python train.py --num_hidden_layers=12 --n_experts=48 --d_expert=64 --d_shared_expert=0 --routed_scale=2.5 --router_z_loss=0.0001 --tie_word_embeddings=false --max_grad_norm=0.5 --batch_tokens=[32768, 65536, 131072, 262144] --train_tokens=315400000 --max_steps=2766
Below are experts of layer 3 (counted from 0) of a mixture-of-experts language model. Rows are named gate (a neuron's input weights, with its number), up (a neuron's input weights, with its number) and show model dimensions 0-255. Each number is 500 + 40 x the weight over its row's rms, rounded and kept within 0 to 999. Numbers have three digits each.
Before each expert's rows: "mostly gets" lists some tokens that are sent to it at least half of the time. This comes from a sample of Wikipedia text that the model never trained on.

# expert 35
mostly gets: " life", " school", " club", " government", " player", " son"
gate3:469505447510541538480416508489500457493465428521393543518502471503573511508512567574540514485521543499414466562526458508493462542536517412484537424522495459428438498423432454448496562411479444555479499534574516529464507487471460606530484515486465490479505500554537517513449563453515529542442510436466492516473509578530464527466453413562514568476592462489516500483534504541499490464502507465496509537492549468430535490525554483512513465482513525515508460491503484478451478536484451521485524528506484443528499461493454521535531501482481583432529521557483425540445504489548505513463485466478488583548512522486495443542592518442576475496440488506468539490557402506536509477525515527537523509459498446534558531418477516562519460493546521507498482496493490552509562568532561
up3:509449513475493481506433511508467497531550548461596565510459518488500516443486423444537484517560597457542387486532484551493487426493493580489520484425557476423469454554487475527505478488476526522501489559497542465516485534504469496436406474512497440546459526559504453522537504480510540583421489496538470493470577525527469446556484506539517540510505476529506495479582481495486504489485480500494570563458541517435531451504449542490500507468453542469582508537452513456543480459492506519492476515513473429479425460432570464477427463442473529523566523518485518535498540458495422459428453496494477501492495468555484567427512516526530514538526478517508458513513475486524522516503492482501504458533497419485479536559536427456481620466501475436489514579578530503500526533597487
gate4:519546421491508520481468481495525532478483515414527525491513487531559462520481465588506544422506532504531481564543507413516390498464585531456477514489507595565484492472509472445516464491424503526455486461554480560451501492571542473542525518428436437572549460576513567517527575486498442432444459507502517554537461502459517503562539486501446444467500561552498554468541472510488410515576413495524506517585507426496501502515478521510500475499509596471483510524556544510473479481547525456501511542515469476510511528552528451481474502507578504444464464494540548515533501554406528494494524562513468512503503458524388471540473486457461501473529461523438444448488472525529452508528505539513502527536482527431490499506521479567489529402511480481487518442566479533451494490480499
up4:425492577508473412460486453499538504489479493531476504524505441498405521514514472474474480559506493568552485479488478512483514505469437502588491476474472462494517517556506577471494523519502510508571500472452504474463490514438495556504455515450466494581525521489484463404464505501424509518505506540470462556465565452562480468541472528492500527494491458557528576484435504514513496486451596497551470491490465519453466502531436522527418527564451492527581567445451590568497536489399428491429494465481499507444468477455436518460572470516505498470529411469485467557452462470495499516559539502479524518471478479497454442538549533460518429544495509467546480474497496500487518382493535536436438481518497551500494543500551506508541509433494564431418468456426501490503540522541547

# expert 10
mostly gets: " season", " team", " album", " career", " film", " game"
gate3:506556435477537526542454437508482564501516472538552564495524541528532481491541523547489441560532525553502487487515477493494457492496475578529490537520536491487494546504514402462526468503483470467458475464452467470527508465536444424472448518506505461437486502480480440504409463518481565531494468473494564411448450418462481480459457494467533453629507491486558543495494499563532495442491501449455501519494505423484511515571406560538475511476511581506453491541516497542433583455485423540450553469540451490478542531521581519471548502470530504540445530459539544507489509483407458513451465536538548495543525445521402566517512475444498534514503543538481580549496508502528549514412455477437580508473482483475440555499533519468546548512506517530482479520489488498524477538503436
up3:553557557481575500531450463503508486513421482489529502538584515491474457472566554460529435500532482537551525444599517514539461484460466520506520484458551497517485526507541442477495539465529450457549525514497460457474458518516453453541488498463551499547496503491589471531417426474506520485476511463539556455489445516451450488503491526512469488570455513426565558485466512484552489471540503498473464442510467451547496594558447476513500496561495547615483517553472496444509572553501464483482460547548482459437481486464544541497472425478549460494539511508525498474478486577442478483482480538483478514504562494434468527569608495429482501478534544547486515481456527464544554544488458436475575424541507514478511578471531584454546522496518502480541452561490484535538534534501425
gate4:511471532463503429494486441516458541489460446558445577457453538543544447531489502496502515432483422476419471551536487500541537489482496483552522507453518508508452459536507426468401450503435530541536578440534467503518485461486518547486495532543512513469444504520523426502485520465518511521588480408562509475502434503514517518531450526435529538487506510454600511501506604458516442452490490454459490473451519496527574472542477527503513575532528512554566543498484469554544515433484519498495510423509573519515486539529508482524423472530567522564491492543530470513494497495515490485451433503510504497447532499559533479479385498532496560518570528541428470503448437541506526476492519508464481555542424552551471575476474394480495539492479542492474479475569435479520503444528506
up4:420507534514502538529585495476566528553539527454430529526490440490463531519488501473448416496482584521453521479468555508432524480534457483486481517497471453469551510499517587453474507487500546520454483522459547590517476463580476505504430480497516506414507485543472535500456494554463457452558514582512572567421524499443474441524500524583497521481510463544512477481551464478468538512427496540551486526463561538528511505499466505525479574471461506461449433516529476518473514541524467530529488592531473522478447541450541446446502541444525464564506509479515489542498495469522476548481548513492518457506563540492465513537543454484511460529431512415511523500509493419440468553508514540542431441423512574447542444515565471500558439506508483526508493561478425504486498461449398

# expert 39
mostly gets: " with", " some", " both", " during", " between", " against"
gate2:474552555564536490423487514510577482538519545465523505498437536467401468479428449522517545503417513451520506527454518523511474457472483490510497607553486454493519549552553547571435482511443501491497497443545407467440539516462501546542506526539553518536602464487488479453523471508504554507571525528566496514547567575485542526551477477461533472428483496445517409534523462433510472517462513469492477472489469536549478549474516498547518465474544534418482494472450482562455496439494505494510495480420621511488458502484485551468489516513522506532455513500500479518478478440526476562507575545486532467493448461490519448450553481487445483499460466470503472501479535468429407520502430586505481527463528534479465511559554496454501464583514521510536522481442484475485594518513481
up2:446515546457522494487489490507542501542474559478476534523495533506495497494487585482434530453523528463551527554454453531522478461453497509445548453478468551469501536439517505442529525507549478518522513541491548491471491498574498531493474548474497443479499514505516425404536560498487474487508513507469565530545541544536532556513430488503542467525478503457480454502520496463485471521539488486489448521519443499505527478546475539450393508524524514464476577573502454562542482523484447540430508444466438455516437452508440491562575543475455478504571483538502563492493549555486516552491504572559459514533417529461426464502580445533508474526436503558462511451498574538579492455467460412475395436552508488555474511506423466577454523422500502545572434514509526441453505486501493
gate3:481498513517489463530529444442450474424505495450565554542491566540577505500444459474479546503431462507456465541521506480459461548492475495522492406554481539472521435530473478529480458392469534449562529537492441485521531516479442440473443488525435462529496446478608512509508527526566459505454571484498553505491483530556437493533503471494487486481449517506492572496493461493500501452495529539458516510482477487588491475608479539527496434515549503448496483495489453486560520483510558435509526529561484493494533547468453474442508457531512530521563531482536551536500562479431490542456488464452550525564542469439499533574489522521511475477519491505497455508509391600506466463474475612511560534507406520528531549460501441536533498516518478531468536504540538577450525568469520
up3:457567522504506504487453587561543505588537505460432500426430395487489549467521500515503461433554500454433590487576413470581509499540497544513460533492476551452576552418537507454489544545561530546432512455426523522467453495539539494464509491483559517466594476500445509567580470529446514489479470466453486522521559479435508508390508484527420503581471506550492470479527501474447493489483528455528519509463444488448456511434513519503483511528501505508499453517513451552486518495504462558481485481459510483497463476493519519507432517482494472512473425533452495520439483487501535443499594553485487519520483488551508474459480445467472524547420581510458499490499479502546527491551527392470450482547516453486451460521498486433530543537495525524497467495476494564489481464537486

# expert 33
mostly gets: " David", " El", " William", " Michael", " Al", " Bar"
gate2:549527482545477543512473562444465456554499503544499494533457529535453509548503445568423538488513431447490445427478471472437550539486587552496496564507481548482518494596527463448527460537482495564450507538535589521456494504495542440561492582421426516472444493556509470481499486473520544485437471555538572473562497490465557522480471479491493499457542499505499464552486515486516561475513522458552524459472417532531447518544522515460441529469472565539465441537568441530498533517449404522466516527441441472493552481515567531485514483509477497506483530507473453482517422545484490561518489514610525436561488556484536487536480407509488478504512435473409526486519525510502472537450497447483553498561520479566527518502383489502485482510507518455554525485486477461515485462508474
up2:476473589471551537481436519561445531585517485485506569518460522504465491501490483495455539469489516464473480470487467417482553526497497443575505465514550523508566533494532529494460454466593492471531522470537486546456492505509538484486486573441482540553463519542493518520543517520482507448404527510487498497457533472486453544468483467461464542526506576390461454497522439531578554459448458531551541438531518551485575522441445484519468546454513505451540488517587472457533518520504429479541487523464529469509553517453460585502419512460539497530460535499443448488562544488524476462533439518536465552569559556475530506554532493578514479539493502501436529529475491503457546604482520575472497533475503517467463491576520530570525498564478579456521461485511460506560527447553501
gate3:478504451509485459544447490614510501536484489481516504412502462494550479465480510494468451528495483430503499564524513434450488500446496491547569478538453450495513516500564444551591518479547510433555397507592522475495456512541426503480509544530545493533489551501453497492528567552490471502540463532405530551511493555533464481514460496526567538553496466490552573474444493493495566488513559530494467538567520531557464470543520452508492443540579523490493455489393507566459498526554452534583508512513482527534481527454474497544580477513490514413520488456519528466421483459489598489495501504445515538439544497498494510444457528478448487450487522549467448439502437501512493534446448521470479470475527478445527474487441550458533551520429497437562494473526486494536476471484573
up3:568453527516531489549541519462531510542530526532492522570484543506442521500540549503520504465532483524443548446506483540494548498539505520486398516469535567468487485455406510509410508501413514516455575510477505494439533473439566533449453443515438557477493485497565497474434436456506456470443525437480506446433472494457501515468524529493486570423470511521504488493555503519500450505493493464475517538451485465403461570474510583510522482454465491522571522451575555495472510467498592444490487495521508480458593461498533494453436566512479449486496511535473452517574522550527439494525510486448502482552452499493500543564475487492551504496448484467551548526492486471495528464552499505479518494485469542491474545517592450534511419450558501565448557464407527497486525612502529

# expert 30
mostly gets: " 0", "    ", " Rank", " (0)", " Position", " 44"
gate2:565526444479450367562497496533521498513556531460519422529554489529524535423567511515492495509511474422515552486542530415442522480484561454482419479492458553466523488479556514490468537421538456518473553504440567466506514492504481447525590435563448449562454519564541539524548538521542404477479532477498522553517484488502450544479518494557481521540438501566501528509432519451441445442536486434514466490470468398485496487480469452539465444481500496510476541500508505547494523543497469486476575523592464510428518471506536532543537526474545510571460486448561488478485508532466553571495507523481502486561499532450474487539500539534428456555435545477487493486513451470452437537473485513514485485486487522497542546504474461506522447535531462501481446504454506538431523587534469
up2:464511427399515491509567583482521476569507533534417502500565421525544587507565579526484445499456494495473513485472482450540481565523480451518459527534542469527463570517516531448483544536457510524532502556507497464493505572486511474476580511528586445523536439460539439519442518437560510496443501546453513490522564464519540511467528507538493523524446515561524531511510575544520440508514480508562528491414525483454518534486472506560535505505455439519517394502508495485502442481504530440514566520510607492512517471553561512501549478426570480491464501531508547567456469502412554496481528447466469474605514449521477477507510471528492595513505478477494507459530576493487421469456486537496465484465482496508510510456533509499529546497489550446453459522545506550466544551510548
gate3:478491511459544462502464467513480508501484445452557449495583492513535454499526465471520457511445494516484471530566583511545518443438462576494512513488446538576484462447538467537518483517497541507609564438513466474529526483474504555462448518577482548500484375460437485499478510541503552543524467529565515541539527476557481532465556566460435385465464444569499563558484516498409551465475500558506470501477493497520437542545525562540457470527505519452487529528489495558442542475484526478484499507507474426488433442485556508491526511522524454560489469505497528531475517489493531511533502478495529475506520488515492534503456498564517453545447482566489403474559457498519523474521515468546527540428442580484523421537517510510531448433505473441449559498493416480562451453552508
up3:507468515447463556493524486515428496454466449417510578549537495480494437502461484453480428461428541456486399520469508463473530483501456493464515478414466489536504494547460476530508536502403487464523548546512431512524477541470510445498493521448425539527483446493563572456525436500515491544520409504544517425527491488456441476436500516514528486539467461586487505550493507505455523393513525483573491468513483472506482506568486446447445421468553483439522530579493538442508461543527513570549540542510492456436456486466503527513460477507463482499489473486509560529460477525437477527541509443491564504484504494510470535488471484477452533612494494463434515591460482500512525477516567500536507442428453530520491418471560496507438455478524520488411524530546453512489468506557474

# expert 26
mostly gets: " Richard", " Robert", " Daniel", " Smith", " Ol", " Jr"
gate2:545561434503492474513505450573500548500506495496483497419489511446532537547492461441522488543522551531429519445537462558531549468536503533567521438513455436483549507501483475489536465557442546483472525411568488394496530539493484449470446522481466580538477591540488562496438475662459512519501510532499582505517505489490491472496533509492541492459531519559500515557463496529516486418458552536518540465496499500481441474487482468499454514500501463506498553520510541447512485491477507481514459488434446497426477511465406494511501544536548537516506478574561477434485453510513419479507459506464544500510449591498462483474490480479520544475478506534528467514561462596599509484561512478489473478584554457491548469559465497556534472469505504490455562519467512462531477438566466
up2:468527520460496491501555476460499466536528521533470530558506474462538432490528442515514467532447530473524469480521483441414494467518439453553495538457442455429469548468537504481503564489501460543512469456537497487461545460463539552524584520470568469540542441558529470486488492491553527410466578462481512528470473457512465476502458490486496484515564467540528478484500457499460516552561570531505536432517503548527522529492576523431513503510563487523519494474542412486416427509460519485551499490502543497494482514535530536496534502510570508476459490502462448492532498415529546484431525518445421498499479500477442454474546503500511507405442477489461405503469570440497455585462552464534409508405514508510463474442433545569461473494456480450501450471458560510460495590433471
gate3:532456488474505482436456402478520486509497434493475548480485503523499515499449510535509494420592521489571526594489489492473544459457567512517524503508507500457484533488531411504491517543447520487516461491538444386505487540445469531541585547521481537516391538514525434539512501549492603473457547484487522437524484485505549487513499567486511467504563508573532524539438466536497460495581443523467487517570522496431429551521467502506533506500499551498542521539499506462540507426437511444520479525414459514470484512561470511475540463484574526429518490554447497485528551485467496432470496518503472441598590500508452471475548512501505542551490527486455482512561477505526539440527554515509494484497562562428464507490479508532533560535500478431438468539538553483472449496576546
up3:537507450450491488465510455460487443435505467562565468435404568530527466469434496407531495463507489506506514530510490540478394459539492539479567531498477488436484580479566482471507498450484525534497435528559480441437514543482452551527470569499486495554453584491589421462517475492503561512425488496504504542534490493506541551475474478552485522489447518559488550511516459441502516506528447482484519488536622525480424483529498543475515465477581529561544547508483541474584522527452498464502523471515484553514486537497510489458514486475537570463561542532454544499474448505470523481467500536527529435560507526504536466514446517454495539470556517483544489563433536435467516524473521481522488482519552512482500459453464461504440480490458492470384451589430546440512501457536474

# expert 23
mostly gets: " 3", " 2", " 1", " 4", " 9", " 6"
gate3:502455539503568460548508495461516443532510562563524482533557445514538425547463553523549466553530476522459516491456441465542467529446524487535492511537451410453406514502465572523517461514526507511563553551490477541558464471476551520436568500505501531477541539525496509532440464553520490525500459526524456533447503426546495500510493494481473511468387486487604478540531508557501515540549515558526532445528567461507481465478556442486534555477490519546536572412494506473409569500490494489487435523553539483589531537510465480525479461451518508578568410469524536492551531530504517505515510466458487536528447510557453484544434559541488450472518537463475454553496523501469430499515523509496520608489452514467573551530445485510492460470418489532480469470483531529502510478453525
up3:508495544474571500549592468521508491488446520561543511479483488487508482547535504491545441489529408491477519478514556405545515534542429466488440429460496557478447457458420490519487502455474533520498531446451467542478498543506482474502463569507443514514539472521513489557542521569444445543486517507431423509486522513448459513586529450559504477514375428476542534550492561570503520450531587530559519441567538466503551499501482526479550446460487540533515477469534432452468512526501538469455427477496525464488489463488559462554530484512488506543578473504473466541479552534485522538522508515498545566433462524533506427534436568452561477541533526492470461485556507454498461484558473463492572543508449508540504467507485534556580468456518461455462535478473487447485463557515530
gate4:542548476580484518519571556536524500522426481463482508568431469497516394465584492510507483479512438463470505482487466458519445452474512513481456523473532480480483499489502519525502492524512359485430461452551423509484453568479464497499469488499536550442538471514589564508476507544524498520539487507508484427484498544472437515536496506461532503518509523478482444507476427462444413494519515514553521515552481475628472474478551562444542514519505506538532537464471488507496516534489498475517537558494542488531522541495485471503506461432501593468439520540442567555543461460496556556529467462561525530481502498561454525465542505456491502574495577496447430517541522481459452536517481580527487479490499519511509541562497527458484484551458562484517477550498465551615538528544398
up4:425503469554542564505527520502483471474517532535529488511517403502482526448465492467405520447498438483522512517526507472491501522498513487496561467576511579546575526521488507534483586569467494498551487487491513510476549501515540433595439419495527484435527556588555561469456489477516495430479504512533487465568453513482419484533458495554514477493515532549490484571439474534555548540480518533588471469455430489534487527574524392494464528430397449441494463539508487458489519478515541547504492435492544439545540520495523476471497544483461489552488501497521484477520501460543546538497450479548466564539517414532419458542541473485538467538460541546493563507522574572521516556575478479534457551488510474477527513505525542574535489529522527492521571504481510542546503496494478

# expert 17
mostly gets: " ", " re", " c", " co", " water", " ex"
gate2:524535476457388565433548505550449503518574508479489529458414494452456532445483495506504539523533496510467528556478456550579408426465533491520504543512491481526525477447547457450496502529532435483457491444439543471445428494473483448498512418498513507446479498513508453446536517510543543457487503551497470460462562500397453491586512538564562495571507507571471482532510498502450472560529507504535566555437536476453464462518508511475500534495485502519469540550437487498552481514567511514535491588474472442503495556474537473508451534412541440457493537477461493563556564538474517409503545502567522452584476541587515486608529528539503522515498468519528507511485469543572448497484443483557527505509486473499521448539536484528482494519531479555513499467499503485456543484552482
up2:487561474543520548512441495513511499513547463456484475589512566538530482527494493515535554476497527469497474397560479481498561539547487492428508518492528560543505513515481505536485416526466521477538500552593534489445509471543469613527489501469532451639465517496517516539486535467482468522477539510463531523544491436574513478417537517453499446498597481474472541500473519485485579465514597465507454503610479555475507556461486511589515492460516538485541500531544468521468450450501552488484463509440462504475506427507502549454568533524459436528513517438545491418502437450450470542481481489406506554473523505477494536435466456445486473545488475493459572418503473551482565482488535530497496542481463500535521535494498569503565499451435474476468480526446516538475493473492488
gate3:455531461460526463588572545498460532476513483480507488514466490492513471431490503472487452534472560596489525553463494522451474548573526531519444447579441488523461472486466457569521547457495492439460546446471582526517476443538573509418510477552520493470565488435514522492549467531493536515497511506513490556532499496501489518576455410430545515441459485457495526455484480465524459549529561484436553525515411542495477481489550435530427494451461469528420453484431458444548567447468513482543504482461515531486503583515456447458421500547485484502504489503503539563476544505537514496527466453442529462559594502468543528454560486482537465477450487545474479477563488492562536495466503508480471481477425544519530427427552559498473525486472492474473504526432436526456493498527475
up3:577488497491470571413548490485521531472509573506539495583546491477536413466551527541481546489498452494468477553451522569519491471510580559507570560596557470501519536485539512526531499531520500549440524534539564556463509438487561544509510524454461407542516575512529519590503557518573490474522530462510476491539471468486577446496544447483500503445442514511542495426562411527498435460510496479494496509557476501494540514532524508450510483479524526547449469525544423490461511460506557479497513563486590438552505450530556534454506522472449551569524418484434491472483497536484500518470478515505481451536447479469476530476462497539490469541495527501535449455452477521574503427518464516524587476463479469565474493443555540556527547494468445477485538500525554507489494463439536

# expert 38
mostly gets: " at", " in", " into", " has", " have", " had"
gate3:462459518466417480506508482551557512502509500506448512528455485520475514525535523430507494553491510504537494486474502491531479493496521489471495404453450409472442454440497466494518526524485548514530575460470519563496438466555509484485577514462485517492514507527402600429494496545508512438476495484515504521449515581525462572533511556465506519594470494549475544532535440473541450544479504482469584483464466458429531515507566496515453497500444481511509531524511496449569525512524500427528528476501469510457552505510505508505458449545502517407497561457493494521552529444466535553471558537548462548466539494372469518573469571438456601537463408510504425466462506494561522446526471563502507509503520530551540490555585458530521472551482475515483451460458478452524471522560528
up3:498518463593548474459506455537492518620432530475527558442454500490533469535456454482506418504479508504496502512496501553455521554521494469570543538486445491536495552447472481489498541515493516510536522425616528412490471505478478531574507444455567620498535528563479574492503470477492425457477528497462504546556528514487426485434455543505598552513518458486493478506488509512498459531430447386551490518474507513408498530525493465509452489444489472509501485589500484475471460508491488527525469522472455512500507468418484418495474542501543632527468532566452530545416549514494523514510493517494517515557492489471476491504555499494526497479463539465496469478510492494486528497469495484531490450479489520377526504485525467477494506546438491434543535461528457451450509440528549
gate4:424563560502491415530502504585462466549453526455459477536586469459466435536512549514547471502467469448531503459427511439515516462453459476526582487499530515540579527509469497458486467588533504513488490416479492494533557493563499529490436470462512559561545494496524472498510527480427413489490512515458662429500540488526544482478550450486517459472486542508496542511525577420422481475405476507479557504548536506542469533483509485478507481476531512546483492500460530481506549472502541537453486487480456505500457457483439435454562452522525530458473523485540542471491503540472475491494553574487487551559464513479475448516491538562497474453463522474526467535565573475460540513511418501551549546539565445496504477508517451562467501455495504512527445518451508494551465452524572
up4:452553510478509469506456540556437508513481491527479467525476444454411533533578497498480460524482475536552577445490510423527507477527492504503568514544520509530494463454425504434481486509445546529517492451490543480489452511551484495494461425485463541524534437506617520500476491506411440472486455568475590455525483465509572474535559468567497460533543463519556487564482499475426501554417524516486556524464470472476478499502493490532498501477499462501433522503486531464528527510488547578511517486564453476510479452520436443466576491511519484477562476480477512513534489520446499524571493516455513534621543583466461518500485579568494440531441506494479500469511483445477494480437417442517481478485490413444550422480443499522473476493555507556530465555454587530536476464481478

# expert 9
mostly gets: " of", " with", " for", " on", " from", " at"
gate2:480481529452474496505475491432573499535508540419484498482353447469521502545494451533508561508468504465442499553453454550476496571506465495525476442465386466475469554483501522480539522464568475491529522462490483549490533503509460554495522497445580557499512479512484489443481514480573569426498559601503525532510586532488541525495462495484499489519386471475481460525541497526510501491438469520489585532513518473491511451571545501530438500530463447497500515539520461532522467543463469558522464507427571471514421503503513505497450497410456543566503533520494478523480546464398523517485554500588432546498537518503484483494509539504470457515415507497515428476529508469489554496572527559452487457459516525452449580487529507515498461565543524460514417535522499529486501451499457
up2:467529488494494531525520491460541508455485428534480453442465526474489471544502521475539497501471473464553536506493479512488421558518477426471505492547510530515487484448491490497544519509531414453466492514518511550474489472485440546450483452420474510519439468470521574571497533504521439442533504509522556519487505529462530518503485532467570437537484462391538547473510478517425529552488527560471543530536493509534471480487518515466526471630526515459481513519540483488537434589500573505451457521529557491505502499581422590523405482535516407536565520572497540448500534547428582399476534466571517514485562514499542548528444536525503487441490481475470478548465452576446491503558486540481540472492529476520482561482515493444470510529519572502589498435474560490456487476479529
gate3:545423448535532484516551496548563520468514505397566454532441521492550516556450466493553503493405489531561456467559484496472493490473476520567528493472503515510512551524538474449475510494438555446476497454521511524513516487609474440466500469457470525462506553589485466436498488514404487557499580497514464578501479488498569488531590512449503440490486555483528523525505487536535497489518536564466500511504533486460521486561542488522409467506478520501543566529533531514475578521575456608435535488530548486462526447436551457536533451473541478506508506508489534496478498471450552556456444512545542426541587419459547479525497510497468559487555483493480524505470539463468538456492498489502522513498487519607474493568445506491518556487517508462512504575535491539462560504464561
up3:382559534441518476480461482450474491509458498549444571533508479499486506475559490519454499491577506477474463548493495567439530494519578471475568525488524499490491451481440515551516438579588414572530470551465490500509603545416563527502513511512569474489481440457505519574516457479566562429468491478480544487503518508508488525436440492529502497473495489533521502424541591428528468528497539411547499555485528529533480526479452433517555564458567454518495427492520470533464480493434523411536578493457440486504443530553445553461540509535500483500481476505502509520522547476561515455517533475471454530438442564519494506524480514551491489511482528503530457475548513562527491469502516505504476528500516494401557496454569496505511490435443500509529517471515531483535455503488422